config.yaml
hidden_size: 256
experts_per_token: 2
normalize_top_k: true
norm: "layernorm"
norm_place: "pre"
parallel_block: true
init_std_down: 0.00639
optimizer: "adamw"
batch_tokens: 131072
max_steps: 5885
Below are experts of layer 4 (counted from 0) of a mixture-of-experts language model. Rows are named router (the router's row for the expert), down (a neuron's output weights, with its number) and show model dimensions 0-255. Each number is 128 + 32 x the weight over its row's rms, rounded and kept within 0 to 255. Numbers have three digits each.
After each expert's rows: "raises" lists some tokens whose logits its average output raises strongly, later layers aside. This comes from a sample of Wikipedia text that the model never trained on.

# expert 26
router:132149129095107118172102101100153176142165115199111075150185079087100075090091162051126166136166137154171157102121145134149110141172093147163151158087068113098098076206096081166137186129106163106111156166143171083110088080100107145141124138145158112174101142110163115142163155092144128172153133144146145125106135111092140111133125094139130102154174143091100106115058085109140180088132188167122149095165113142119195140095123158189161128155120146116109105155074094143152092104132171087141104140165099189121112142179118108091095069105114094119117094158118179101103130153118161176103096169153112111080129158111106074085154092090076162107158099138104168123179196147190148136175120141151165159082161126168092095090134137091074050145120110100139113143163139158112102157153185
down0:104158146156063128132126162218100104037142137109154156117074087088151117104177132172145043140165087079115139066207126111092096086099069137142150133181123137109154086135083153075159186125111136147114142082161102118129082102136132167147098162130184157114133158139082096110203138109138146150121110136153140108186183114097135152142105121172071160148085112117076082134133119134073126140127112133171159100136134087173151165162137158132141147128143164078101153106119124122106142069148152159157083120143148095129133164108126127152115131138131150085115140201171126120126131169120132168107099162203148116087105102144180135075142133083150121123159109095126180122162108123084143114133146190160105083084087138113039133088167163085165086089091129101137193157156197144125141100111117
raises: "'\n\n", "'\n", "',", "}", " ====\n", "″W"

# expert 47
router:146143111107103170122121083143143165088118046145140128153194125076096061098136155112072186148128150136128143109167158141175065158182139164161138156086076106126114105166103107139119183107125143110104123112196165095090134093083092125158157156144206099128128148069091117155156125108092085178138172155141127107106170080099154104171133113156162090193131142122115072136099115114154157111139151157136174115136055131115155163067121171162171166148087120100095094188121120125161159104131159091190103140145118145126076162160104109078110104080110101112086125140109127068117129150086139142143138145164122083118098137106126115076167114110131174114161123094122163140146153134152158135153074121140178132122181087145111102128152155093050114176107102054158092140183153149096065186163189
down0:116086115148068107136196172100130103121106127145068110130139110073162175067134097146141145123122164116157163116105047149105101121165189085122167126103117108121086101104111133145166088182123113158141123111098117112170130079101158124067100160080141188090120150096135146129159103171091122169137117170113150128126093150057145195126145085145152198120174155126142148135170209202125121117149071079108122135095162106079163112084187139184133179056046126107097130117111118094129141146153166142068142150079116147084178122114121149110094156111083093160149134151150140160181123082142172084135130130146117121142154117089139085093090125135132155081085105113170128176120101121142116118204129116148148143212165128076122132070115115138112160167138115126177149134165122099143098075178148
raises: "min", "lon", "ox", "ional", "et", "ero"

# expert 32
router:150166145105130124169103098130155171143165113188127090127166109092096101131112158095102151143136161161110123112125133135124124135164103138169163125115094111105111084216075106137147151122092192097121151128169166069101101065100103149146179139148171112208059141118149134150178117068095113122150142168165127105071180121069169113139153104137167091169139146111082102111105084098136186102134179166123173100155072129103169132132117164138141146171099127102102110176115114104158138093143150104152093216156080145103086156162053125079100113111063075099112092144108141088068132166120160131102112204164087109110121140087119115099155102104120129139127084114072176077161154187154158166182129128155170148120149142192099087098157159091095091145123105112144101169151161170111090131144165
down2:147152207117160108091139194121164141119108159180094094118102148121118184162171127136093142095131108140104123160170093141117065125113102115103108142104132151130133119126144100156114137120146141109127124159095106105134148136154114137138080109078084171149150144147153062140176193109077112150111131129111061057119091128159091143164115144064145155099150115172069149060113180096170148085143201189124174167106123111096168150100132092120091174120196113138157079136070173133099162121106103121101136146111072127096137105178134127125128152167166134090100128136153086098161180146145125118172105110143184122043137128164098177035074180133154175117094083105150165090176101109154153134102156165097096129105136115129123108110136191143120148135114086122108108100167090200133129166107219
raises: "like", "work", "atic"

# expert 68
router:179146120089086092154095126123123164104145095192107111148163087110115103111115155100062166151138127156127102102101160116126102137155132172160123150075118112134138131143069131131127150157073138097166140128112130097103125088101120198151163145140139089170088124076124120191147088140123088125153163157177114093134169120057147160137146119170145113128141203071102128124094122129171135080133160193136163120122108201112173120112114181156136136167088139121115121144115113083165110109208163065163096158147113166066065178121109135098108087101090089107118118134121105079097139162129161189095094127166072079110080124080106112089165136118088159115145087124084173119170200197171156174177092141152169116102113128190113117082146156107061054163130120108162128136141165155092080126140147
down1:148204115132129085140126109158146175129166091102113150127159124190125112128132159113101124089120154160095122156194115184157182114140168077155133143141090112125142125160186110132161165184107156157125142153157137162150090109104171101122179104103141110105162156128122144149150144097153099106121173091114110037191134118090135087130130209154091084205121061111114071132142094115112120184105129114149159129109107103151122084134159142070084104107141113111093153124168116129120126138116123120178185155074111126096083097107119081082091118049142158146197141141180118073128129134093132122100150143077111058108104090115167098119168158072133129144148082126103094114106166157096202126118066134141110078120139050133122106172142099185158107101126106140042184161161105148120119170157176
raises: "eat", "la", "ti", "cia", "à", "urt"

# expert 115
router:155139183148090126189117139088184179073131077149100113144166119101126131067142159078083181129137151143107124125134145176116140138179155172144159114069077116145072114185122147156131134127071159114114175162141167080126105132132115134176134168154146107123109160078111111172149109088120060127131133144158113149123165122077137113176117108175119110157165160086126088140059077099121129098158183176160168098161111120115160141190113178131147146178098122093106124161100102082136113125176147079158090111176082172121088156175106136092099088081104137105109100130106146122132156136152125145068051140130096110061126147078100103092151092106110130069129124135129150075184172177140156142144106122151142129128141134167100088120151179086108111211115099083156105169154135174087100172107218
down0:098142074109180120105177093113092160120097175104182141135085149113194131150163150140150062126040129120178067103078123196103136131132099094114085189156175089129156155154113141129105078141104135162078101104127139129141093137126111109186138129088123087092134152149160114104136129124141146147168080096105129112148121082200131109122088112133120094114130136074151052141158110137112196147117105122105157096115119148064096092108125122170190146132203105120085128106101122123144175187061065129078141105100132113096127131089163117171116162115155110122119135127127133106156074171167152172140094121191118134119138104134088196082118160153174143118138170126119119083103189146142093139099120133188078099158165124162140149159143149156221122157099107205143187117157119152152120150073158
raises: "ern", "ican", "/s"

# expert 9
router:166164147085103080147100111104165207124160080169121098132185102075096076104124133079075195141109148182119091118162139150122098159158105137161196155082080123104077091172085069137113189137094148121145140136174166089123120075124106166148149133162153132145118147104141103160154123124089111112162150152137126155093165113102168128163168126151141110168165156092124105069071089082156163089134155181119149095160069162098177137103120163160159161152073115108132101187126102118169115097150173082117104147149085129134110150177107088094072089092096118124097079158095158084089112145127167125122094158123104099100102143089123075100165099093105158115180102119084173116163177166143135183160086147132169143073155138169095105110143134115093050150090119080166114167173144160120094152131147
down1:129116125138168103142177108112140167134152172167194111146101112175112084148150149149083133108104077125135129149169128137128124141119099160143085101129102106130059133146138156123111141097125128125129155124137172076117173102149124108081139086130168143137133142040066097159117083120078103091103150178096151159095098096112105138150155131124145121054117163142105190151097156123149157105187144179119151143137152143176037136090137132176145119130147136141155116114164169104159113147115085126170086181137140131146125094118147075133160074081123069168210130124113118146149123118088138084157143145109109116109165112085152063090121144133111107071116121135139114135140192073202145113147099159168127133183107122180121112098122120104123182203103065049214066214158105066130152168134110
raises: "-off", "ed", "-finals", " win"

# expert 46
router:137174144087086106139097098087176176131158079164112078154180094099086083101102154089124185156134143150142126111114131142115093142153104177138171122096100093134080129163107102150122150131107158107153181148185215093092094082094114141148175151150178105184097097120159133173153110111094105121138164147140136144075139119095150094154103089154140106142160161090104122094107099111149170107196151176128158084153101175083156136097047147159106142158072109115081125174126073106167126093116186084145102185143092173101090154159079105108105099106095089131094118159107170097090096145130153128102076173156047080101110153114104098103171090101153169121160098113095153095183178174162156184155109155150171125119144136156102097083147161105088106173107093100145119132164148149106096143160166
down0:144181111114146164123138124114129091113114093136158078157123147050109136114105141099160153142157174167136152156115055122112133125174114177136123098114176173133165115110146037087105160097147127139101099147151175155175180099109105154114156148102176167158128088109139133148110158152219101090167088167101134134158123122090070081089133150116158056071158159122131170122115145162183134111127140146108189183163165096107134128128112142169113082081136107107169099102067123131130073186145167131107087108111095156118098132088130065142111123165115088155088128144119136221129115058068149126142121191146093111113147198132108127101074137125169122155133122117152076116108106166120127211128158142129135135108182070164149115111157115117103120053140112138081132108185182081165154101099138
raises: "ch", "ich", "sen", "iter", "ikh", "uch"

# expert 51
router:141163151106116123173095116085158151132134077208131091146159120100080092086108157112084143145141163157152125105175158141149054151139111200169163138100098101116087111138135099178128142100067134083116134180125187095124110127093113189156133157128157115164125090099137133179146116098141057139124133176155127160087156074114134122178157127171163088131152186114111122110092133104155189109140150213091146095140101138056156157162112170163130153122098127111093119126087096075164100116166185062139118154185128184082101165143060086098103083074110091099126085175112177100095110150129166180113092152178068107129093145134076079101163112127111104137139089114108160108163156165150146187174113145145158169067131106166112111121144146113107105168105101087175110140158134137099118123140142
down0:141149111097083134128119180120215139091140149121136134128143184059139089112088073093165140111131157081121129130125124110219101118179081194161082154120188076097069175191148153154187134068081161133109133168129123125171130114073101130161081142176130101145120113085120113101157179094177140167133110116141114165104105106171133182149107151096151141120113113121114139087070024104119146134168122116131128093130118120142128123135118139111167113179134111168104172130107153113130134134097152158156135141147099120174065117115186143125070078103178131124080159136131137146151087144119183131134081177175162118120119163149064159118083120069079115062114102185110178119123162128085134138099141099114130146110147180117130076150164076121143108145083105161132073081197108137156091099124148
raises: "Par", "ful", "”", "==\n\n", "any", " nor"

# expert 107
router:142148163087075128149088119113149135123148111197089089141154116121079084077111188067084163146154134153127095104144158163175104164149126173162169164118110107108101118160131154143125152084110129111155149159155184111110104109124109194166160141120161090177081153088144129145143109112096082119175138184153161135101177071128137119188152113186206080178152187112105134107106124113166166110143167163100135106153087111097171150145123155153142183115116152117114127125097096118205115107167143095141109142151113174075111185140098110121107088098108108120118095142113130058103118131163179179076111131201063060132082133113076087119214104107088120098126120118065156090135197138160134140160120198150138159107148108143109117125153145116124106166096101089156094157178151154107092138181149
down0:149105068151106157136118216141135236131126125086140129154121092101207187137181104150203126126111165140178108108148131115122116104105110092134170139176137101136203113142143129073116122127094126162110114074091113176143151128095127144104152109097194148105110155126121124177127076109198079149129147085099066152113107092157148166086152116116122144051130110100140122134206136112155142065121162066110143130152094161119180166081120156147167107118123121123136067200122157105123173097040156147119125097133127146164072107133115090144142149153099118171189106126122101149141169173120101212153161103104129118156123084111118139069098101121096151054135114153163170147167174148061149103140108106138129140137104121160122103107107165156097164049104119135130133141108144137142128140113094
raises: "action", "ourse", "onent"

# expert 120
router:128134153108106092175092114125164190139136077154086104159164118097118133086139141116072135158141153142109086116161140131145087141126114155165142133082137100115068127182111087198131142119120163080178150134142158089113112095108127123148181149159155090159097137086102085119133163079141102117155150161172118130112156101119149100150134119165157106121174136081120115093045096125182149119115144153129165096149071162111200140086099147163138176146105130127086058184110074099178164140154138090170097166140108132120049152196120096113087096095114119116119091158112185100123144137147155136115088124166094092148127125130095077075147100088115152126146080099122183094203164153145136154134074144145152081115204161166101104106162171078050088181099115092179109172155141175115073153155158
down0:127138127125108090108119158056120180104142106100121123185101135163174089113123095099097182139070141095074112092117063119133145139160130193134151113097143174110125127158133143173068222125107155119146142174150156113094157066149075168090137097124114133141163183103156145208138149119138122147104089149137154103122141077113128153117098105120155172065164145123098091170121108119057149168164151068165123130157161173106164116122148138144157086106098086119174153133076067106196137142133135133088151032071128189171118100155155110112144142121124145213147122119107099184141141187111142144095160135153100166070213119152114110089101122112144090113126128092143078118123118091115120096116126094109066138190146137132107117138146168139081160155087118133101168132154087134118184097101171
raises: "s", "ges", "g", " League", "ou"

# expert 64
router:131159132108084127149099107106172163147149110184083100155159088083123077083097153093084185143160148161117094100140134163132106149164105144161138179081086118118089106165128105159126175143071169100097147146136186050122130100089106144138152152142170084161135151096130102181150140119161121156149145156157136110105155109070144157139138120133132092132169143071103085122068121106134127100130167144077169104168107171126167126094112146196149146144125181112106085168095112144166101123142174055162100126177097171126091159164121063066103101101114130104132109151104163085098148152130164191096108134167124116105122155100108064094164088073117172105157110158102148111156191157148175153150080158155174127094156136149097093090150127088079064182099110073171102140176149190096076156157154
down0:116165148150160078128144099046149130104093122171209134159141104104110104182102095087118134173151130092142117167112092180147130127142154144109130143105092130160088140129143123117115093123147141095095143162097160109115105110154135170116140139137179151084102088099144079193117153088139106180167177126160079127093095102178094120105120141103170081108171120069131093129086091106118145075116142126149111106155136185134069056128118188124130047193126101126116128144075170188146119142112100115151136123155159169133110110151144127057140096090167205153120159135089131104140133161115114174147083119197128117134164151110126049112140106107092134161146124095155121112067163173144129151135125121078096044096142171178091159143145103103096098200155145146132128156204146137097038158154161
raises: " Springs", "idden", "astic", "rod"

# expert 69
router:142161148089083156165116105088160149138123033152076133171173115104073100115151143069091145160132187162100101122136146191157088163140123156159143157045068095111077107178121103143182166123135124085136138157153140112094118127112089127233116158148162129162124164131123131140137105074139107115133169110136116112076147091109178107159133081130169097184181135133131096115094061111167194134166132132140171119160163160092193145145084178146157151163092125118126159172077093131167097100156173120154090177152064183155092152155092139070111071118095123087064095151118185123109115132140161146110118166144109098083135157136142069038150115109118128116145099107106146110159159139140121124153130138109144114073143102152105120120094132108079125152130128091123096141139146188089101183135144
down0:095158146164085157131073166159075110079096144128177132097142139100099162196130088157129107119134079105147098122081079114065113115110135158156103165197165158107080121172091160133103099116108100098199111139143174133159079120092114076113088090174100091138162076155133127117142138141097143129108166102110079132140173076123207163112174126096107156032157101153122170137106157093133129080159164128174088100115200152161131078107116137089095100150140148110137132082181135140159170157085112147185121085155170137108171139160095146128111104133124146125143133082164061101113104135153159104115154120102121117133086148124100146112133150131123121125089135134075142129142183129112154174142117139142075118208072136182118104101135205127177100094128075189164089133145136099150151154186202
raises: "lez", "ces", "iss"